Weights of a small mixture-of-experts language model, trained from scratch on English Wikipedia.
Experts: 64 experts in each of 8 layers, 32 SwiGLU neurons an expert, a softmax router.
Training: a variant of SOAP for the experts, 597M tokens.
Below are experts of layer 4 (counted from 0) of a mixture-of-experts language model. Rows are named gate (a neuron's input weights, with its number), up (a neuron's input weights, with its number) and show model dimensions 128-191. Each number is 500 + 40 x the weight over its row's rms, rounded and kept within 0 to 999. Numbers have three digits each.
Before each expert's rows: a language model's description of what the expert responds to. This comes from a sample of Wikipedia text that the model never trained on.

# expert 40
Verbs and verb-linking prepositions. Verbs, verb endings and the prepositions after them, like with, by, after, to, had, helped, giving, solve.
gate0:509558535463555557446513551449462457511524463539435609532443497508436466451486471451510610542476434478491544411491494511483528485480479505486504599518518485494426486470511570499519485497436531
up0:462455531483470442516453527489428481495522496509539444506508468526562553548531453453469519521538542524529525507544456473435533500481435573522489551556514494480454519456489548557510507576454503
gate1:469508517561464565552487442512446521490440510484520415553536568488444493450498509468392590430488462517483460487508505489590500496475487463470454502475451492570480537497558435552496518501544536
up1:354500487485520493555564500488553510522480469526488543593516514428586561502487550461533496445524509538565490492516539487545578496469451469489499438516488525547504506451431592490515542539503482
gate2:516541513482484494521558449510484509567497522608474524466528520526500428473475490469495574506535438443485493468497537491572563539472511583473495504529534547487498517520526538473467562537469534
up2:486484548549519457470584492533492543567473520523567562453521492569582451481454502506552493547513506522473463533462574512506557526502415479522433528483505571503497563451517496479567527472523498

# expert 37
Numerals and non-Latin script. Number words like one, two, three, several, and bytes of Japanese, Thai, Arabic or Devanagari text, plus stray digits.
gate0:498504502470454578433533477483494567550555538463522524543493479460508534568502519489482526452507573509488489488468516547480512513519546548521538482472493568428515484512470530556511539485562454
up0:493515458518474586499476534448535496487490499548462540522583513524466571500519475501552534559512486510481447496504479503536532505441515473501499485552515466526521490457437435497510584507508509
gate1:516500451503427497494514505505529494508499411447507401495462492585488528502522572432460519527500462530489562564482468519533489562508499516513520517484471475542455515434502485490518514479536440
up1:491501473541469486473433500532501491523512488484468480500447541598452506489456512467547513444539469446505492485420525553513460501513521541519522542546564550582486472496499451456568565519526482
gate2:460460507489483465528471460441472527521507421470574426448506486497492513504512495519506540577543499543417572515495445530569534503518513444478497551471450504570527472473496463496457506486506481
up2:480475533480504564472519510483477554577551538560449518542556495497513557529463453530496486480526536528510582495428488431473442565462489538486531472445590553528513496526532453522475450527482524

# expert 46
Mid-word name syllables. Middle syllable pieces after an initial letter in names and foreign words, such as im in Rimini, od, ul, red in accreditation.
gate0:394473499509498429461549413434500483517563512582550478516554417535594477495489469496478482494518507518470480502456531546577497539497504451492503550481534514463588480553471470478480431521488541
up0:486558445519570516497489480519439510461497509490407496480459568611485485579519509568461528518560438501498522457592473522479574469534448525540539502506462478483411489476505458560470502548496514
gate1:440521532507444515427471490483434487441517514528499490504516523459506452517419509490487508433575536486527454529506525462462541497513469488526527524466472508589433546409435526576378475537551501
up1:437497514572502509575546471478493504443469516536510512529464516457523531529434487400508462463477464540506550519549502442457472533542524518524452489450563512435499519519505464485560539451449490
gate2:441506525487494505476541599496483454478434431573495440554516524484461542534462501503433512518530511465525494601407501543461539437458468492515505526476522528494484562494574487496536501489448521
up2:515500470479524473474552542531578519467561532504547561532505489496442464525510575474539523504548535480460509521447596454568482542463525507489551508480517456458538535521481484416482517496490453

# expert 5
Past-tense main verbs. Verbs and past participles after was/is/were or a subject, often followed by by or to, such as made, finished, played, built.
gate0:511485449513526532465566560528543561534414465453508573501499506505501499474492476460499497500590459497498534478427422526494520503534466495496437469563547560542514497470450526460411508522533470
up0:454518550447495446462503502491542545458496507584540475574494501568499460464560499543503556489481536480481487496490555539472501519467484604557535522618512529502488451449493417451469525523535599
gate1:523567520537449556498493591546477461492491562467536531545492547491477506485458498477465532495502537534454530442465498565489483519521598461550489505480464532404545482471490450484551542470496505
up1:479489497467595531448509485538471504489492496581499474528464497487499454478491515544490591534498501430455484521572462481448493445515465505464498546543531487493455511501503555485505504579492551
gate2:518522494542538467448507491513554480454458487463517541496498475580506574526562439465493505579526472485549547502518566546586483466485506480533470503417519532472535479427545473463513449524545511
up2:529451543511538591467569464472479514528531430506562532461466519460488491487434551519488518570492533459502480436493544531513481455466577456548439530534517511524511476489508467491521481495573525

# expert 15
Prepositions and conjunctions. Function words to, of, and, for, with, from, in, e.g. likely to forage, located in, recruited from; also Pr-ed-ecessor infobox fields.
gate0:483541437474487461436486463516483550466527568429507468437469461468419529630528489520526487577479511468470483459542500435485469493516570538521446484456465527537495528575499486570478552520578491
up0:454457521485466509513478472512504498536444484493492555571524461494498516498474514418555514425538538459565475509460569556582525549532457502531506474466497515487544459553474535552538478499484485
gate1:482509492547509487517503507510447490485468430520435450556515507523523475528495431517504483528513532581491500520474472527469488379471515497526486554481515470491369523484473479520434534534453498
up1:501440478510536500508500531536455456499517495513488534531478495519496473495494506492520531482450460550475533517494547486497487401454442572552502567469462556410494532468475551485445468510474483
gate2:406492553515490472362484473512534501505516481450556516507531548565535566473473496520483533466467516484500481496506481563482488457442545544458472538510429549522491519463499509541508464529531602
up2:597429513486495472516501535483493455510481504502497493456500481494478499569489451460424507489491492467588531497489493503582428535488440510450467498474564451513556478551538456540505553499484550

# expert 38
Coordinate digits, land, occupations. Two-digit pieces in geographic coordinates and statistics, "land" in area figures and landfall, and occupation nouns like musician, researcher, settlers.
gate0:541385468506567519543485540455524533554487453479488488510528483399407518512467459524390543510444493558501508544536539520478430512500567540515488501521425478518450511469454517476523449532502496
up0:497550507537494518471480514512461434456508612530494526517525497521501441495553560492576490502493507463497524480469493437477503514522464486513540566476595548527581544508498454508501500442507450
gate1:467527523545532437527621498539461436520498490430514535536468498480509546464522538481475475457499488470478444515511491497428493452439559508563480512524478524441492548507534484537471494506439511
up1:518524590575532445455501538514491435483508469509435518526532515517565487485587490522501484516444529500521504534497458538482442497468528583513503488527402518492478553565513538515517564502468496
gate2:554520509503511429532534488532512538486583522509510536452566540461472556469454451500544411505519546522453492522540533436542535462589507481513533500458500525478433499534582461557514451488457466
up2:441515503451526508503455505481468515451540473491521463412510563440521486504620500597462509594490459520531462435513463607408410590455553552574484497492502482510499541503447540490495553491523501

# expert 42
Small numbers, dates. Day numbers and small counts such as 4 February, August 31, scores like 6–4, and other table figures.
gate0:557512527507541463530451569451521494520490480527539464534560477420517475510485434454467477547475444467512503548539505555476563511494572510411575576502487501432544526532517518475510538482442517
up0:523521596481540501447487515447488553527509521472487537507461515508502546500474469411434473512529489509581518579503474485497433514464460587458503455531519501443555486481494502452578438491477490
gate1:523477567481414440516494516474496533479495558477497543496547492513472448491460446430486560478449569517468525559485446539527531481518553476499376444482463493359488550482511435506527438574494465
up1:458481516473539490507492469507456513510504493545511644469511486510530468505494582443546541484485479463488522443415506413566460482553471491437529530492506554484531487530525487495549502480515485
gate2:432586482532529505491542470459470508516530492557502437476505521502499532470563466399501486502472471510453482504410455503467528423429525532484489484462513472514462491544536525550598513435466505
up2:531530394495494478434524496462511475462553406477484439495479466486497560487550473449509510450545459494449478442481549516441536502478498518515488511513564501464553453485549497480463528522486499

# expert 26
Name-internal syllables. Inner syllables of foreign or uncommon names and terms, such as Ag-ust-ín, Ts-ar-ism, Mir-z-alar, car-box-ylate; also names like Martin, Scott, Toronto.
gate0:497432536465486491462475485482516540522526500566550469423460517605510502508457556513593472508489447489528411509565540557479481503574540504443504536455560441458536472503561474524523487485456470
up0:530473433507475532490509465480504486564481497505517520478512489557485473481464501547522458494450544490501446536468491652538500496508476439470464461486475431511456435468550489495443493465464507
gate1:496515488470450527520483477522491567484583516477420483507547453538520464529563484417472471512516434447508498481492477539496453437446457585559453452538536461482534495526465540499459539504498508
up1:516490459486492525596544519491494422479420530514480508483530514480486465538539460501475508430519521532472526512419512430580493499418449485420604475491473491582518497509498476432468491512444441
gate2:508427512461445497478496516495592548399412428498489465535496385529483507525520519503499503500490513540466518467378473495559517501476522442489543488496531484483496508469519454541452475490391580
up2:562548523485491473409495477481444504497450529478530565472539515485420449570544518458484412525528554481515479595534481425496499460372513505462546544558499551533568494500478534519448510452461462

# expert 8
Year digits and dates. Number pieces inside years and dates, like 1'952', 2'021', "On 18 September"; also "cl" in proclamation/o'clock and census "Hispanic".
gate0:556431497585521476441535505509594509476502441519530486516508523561448545539545458511559546441516552548573528439560485470517444564502564463469503569544517575429430485577494461506502544439476527
up0:489582460444510504452553499494505462516468466525469457510451478487482516471486470508420548565471528538500535467515503540439466536429589502474581494469445476501492564496472536560489484575494530
gate1:526502481505525418568528461516520526536492431543503491552486506414524474489490480501440469508542459491489512506481510560505457548414460512452569502501492503531491512494469601513540471519490525
up1:571455476499496434531559450511515544487467437541490538505525516488554515544455573482426524593495487509495499471513482515502421433466518465472517526503472504470488477561505594499520500500555476
gate2:514479504519513536466481511533585529485546481555501481431513449579436490518511544539478474454497554496590399512462521515550568510457511512523506520444519549439460489470488404585536526430458488
up2:511488500541542465530470500451391433555410522429521491487540473492519486524493496435518497495500441510412606497511467521404468539508536491482451506508424581523475504504482563488472492445505460

# expert 39
Consonant-ending inner pieces. Inner word pieces like t, em, ill, ich, itt in German or foreign names and rare words, e.g. Fixtures, Turtles, Idemili.
gate0:494471541518535451405480453563455530478527529440522460504564613443445461495387511477543490455452439556475526566502517462498434486508525475489491481497520536514523525505460540519403509565468472
up0:482555469502494529570510545390599510537487505555565479532478437476518481528595570550495580565589500496570512463491464534501579530493442505546480540524453476502503503493551500524485500421555566
gate1:472444433452527469468497513541528485567485492435548440461452473479488562474454526473494561516464433457469519555477550463489495535450470478503512531437453560421469475567431572539481510493472521
up1:505540466521459493610444480546470549569476537589464490521564490449510460490514419496493499433539455484575465563509424452499517502494524506518446484538492536479530506545532542578524437554479501
gate2:495508481539504432485469485550536431531593529530549485507432496457528528531489558510495555593497571490518587493467462472507546372509524496520496499467466464401482548490490520457467526526459494
up2:455617475472492494509594526481516438515442421525572541581540504539469495577567467568470513462472512483530541473505494507517507502512496478511471486566481438472497511481548525463483531494437522

# expert 19
Verb stems before suffixes. Verb or noun stems awaiting endings like -ed or -ing, after was or and, such as form, host, question, present, found.
gate0:465479600481499450492528506395472456422470500390455464553527533489503460555492528515535413520444483591598472458523516472506483591520549528497516482455490521490467479418448526531491491455568564
up0:521488424551451453498443571460553559489492463563508485479541443508492498525525479512512491446451465467425543595523448465500517470514503444471495429520466475511547555464575518487561478520529444
gate1:440484472473501478559514552476489500459490448590538520497480519521501534527504441522518521480442457581458507472437530549461469566472518496532539485496559466464445499527503506437544489516485473
up1:533508534493419542481478532544439521478533575481466485454513484501467491475477532511482552433493456496511493513493511503468465551501503531552383587536540409507494474595450542569510488441487576
gate2:453447485539422506485519506510564438452569478500538521483463425526566489463436468473519563483526537478443437594520501481454504521558532497483507493471494496485516525461501478525454523469509440
up2:518558569470508515474535487496516532470463487501568498462558510478483476512458462499508388557501450511601537523474543516521511479499412507497499538454517501479437521427522505420534523476463483

# expert 49
Nationality and region adjectives. Nationality and region words like American, French, German, North, -ian endings, and countries or states after commas in biographies and locations.
gate0:529489543426528570461443513496546518502484545500527520480487497475502498502566511574519459577495514501500481448483537556537457522559554515460580477444479528423504497485523528497456416471476467
up0:464480486512477508550494525516491539439474533466546439521444516507513553474517478475502530454498512497491460584528499534503585500468435509496518492537551455550506569448538512492511537534518479
gate1:544457495510531574479467552501512441533591475537488509446443523564519439368485413502506443466547473483495482428527520470493484485499487466519536544486464511495519477457533474515533473469473454
up1:490561565444399429498555468527513550472425543559504505545553472511543531634440518513546502544503428502517582513500529542493567511508559516501495540409509486455546532541406540457498487536425556
gate2:496469438469483440529493513520450455542543527545490504466595564414488474520465511497528473545545467525461508542472414539488459467481546483431505481489510517490559513532483507451520490519485463
up2:501487527495508530526481487506478470446511482461482492519565548574478468453462503538506469542492490493550509431512427475490539471509543511456548569472503479537475503545504444505534462515458504

# expert 3
Mid-word syllable fragments. Short vowel-consonant pieces inside words, often after a capital-letter start in foreign names, e.g. unp-re-cedented, D-ub-ai, F-ron-tenacs.
gate0:482530474518448535475427539529475532580490474515510564511461517505546477502470487522446492490467467499560514483477442504475529525478524489383468533509473452494452447550438449547449536443450540
up0:465536471539484473469477503521471455535539485505443489489449451498510526499466520544525572450495510448487485541512503519485586526596594464513513528434470455416491474480553537481455503519522476
gate1:599457474480487512510492501496506512567467532574477582547539540577491576427509429535468540432498441466488451560559459458533518547510510458491530460459488538529509482544505452547531521569514495
up1:564403445499471476482496530514524564534483597507470486547525493536494523510491503498487461492480490545522512523547539474475570498500546504513542498435461441490492490610492529551498429464488547
gate2:466502535547500505483434462480520453497543460493472502510520542473434418544529573507426481505593485411518516539434592548465503485488570502460492527540434511498445584489508505498506502463497474
up2:552504476541510485526475484545549500564477519534523483469446486548499503474520469533464537520458537572439482529561474445445477543475435556568505451516528527469542473469559505530478539547568542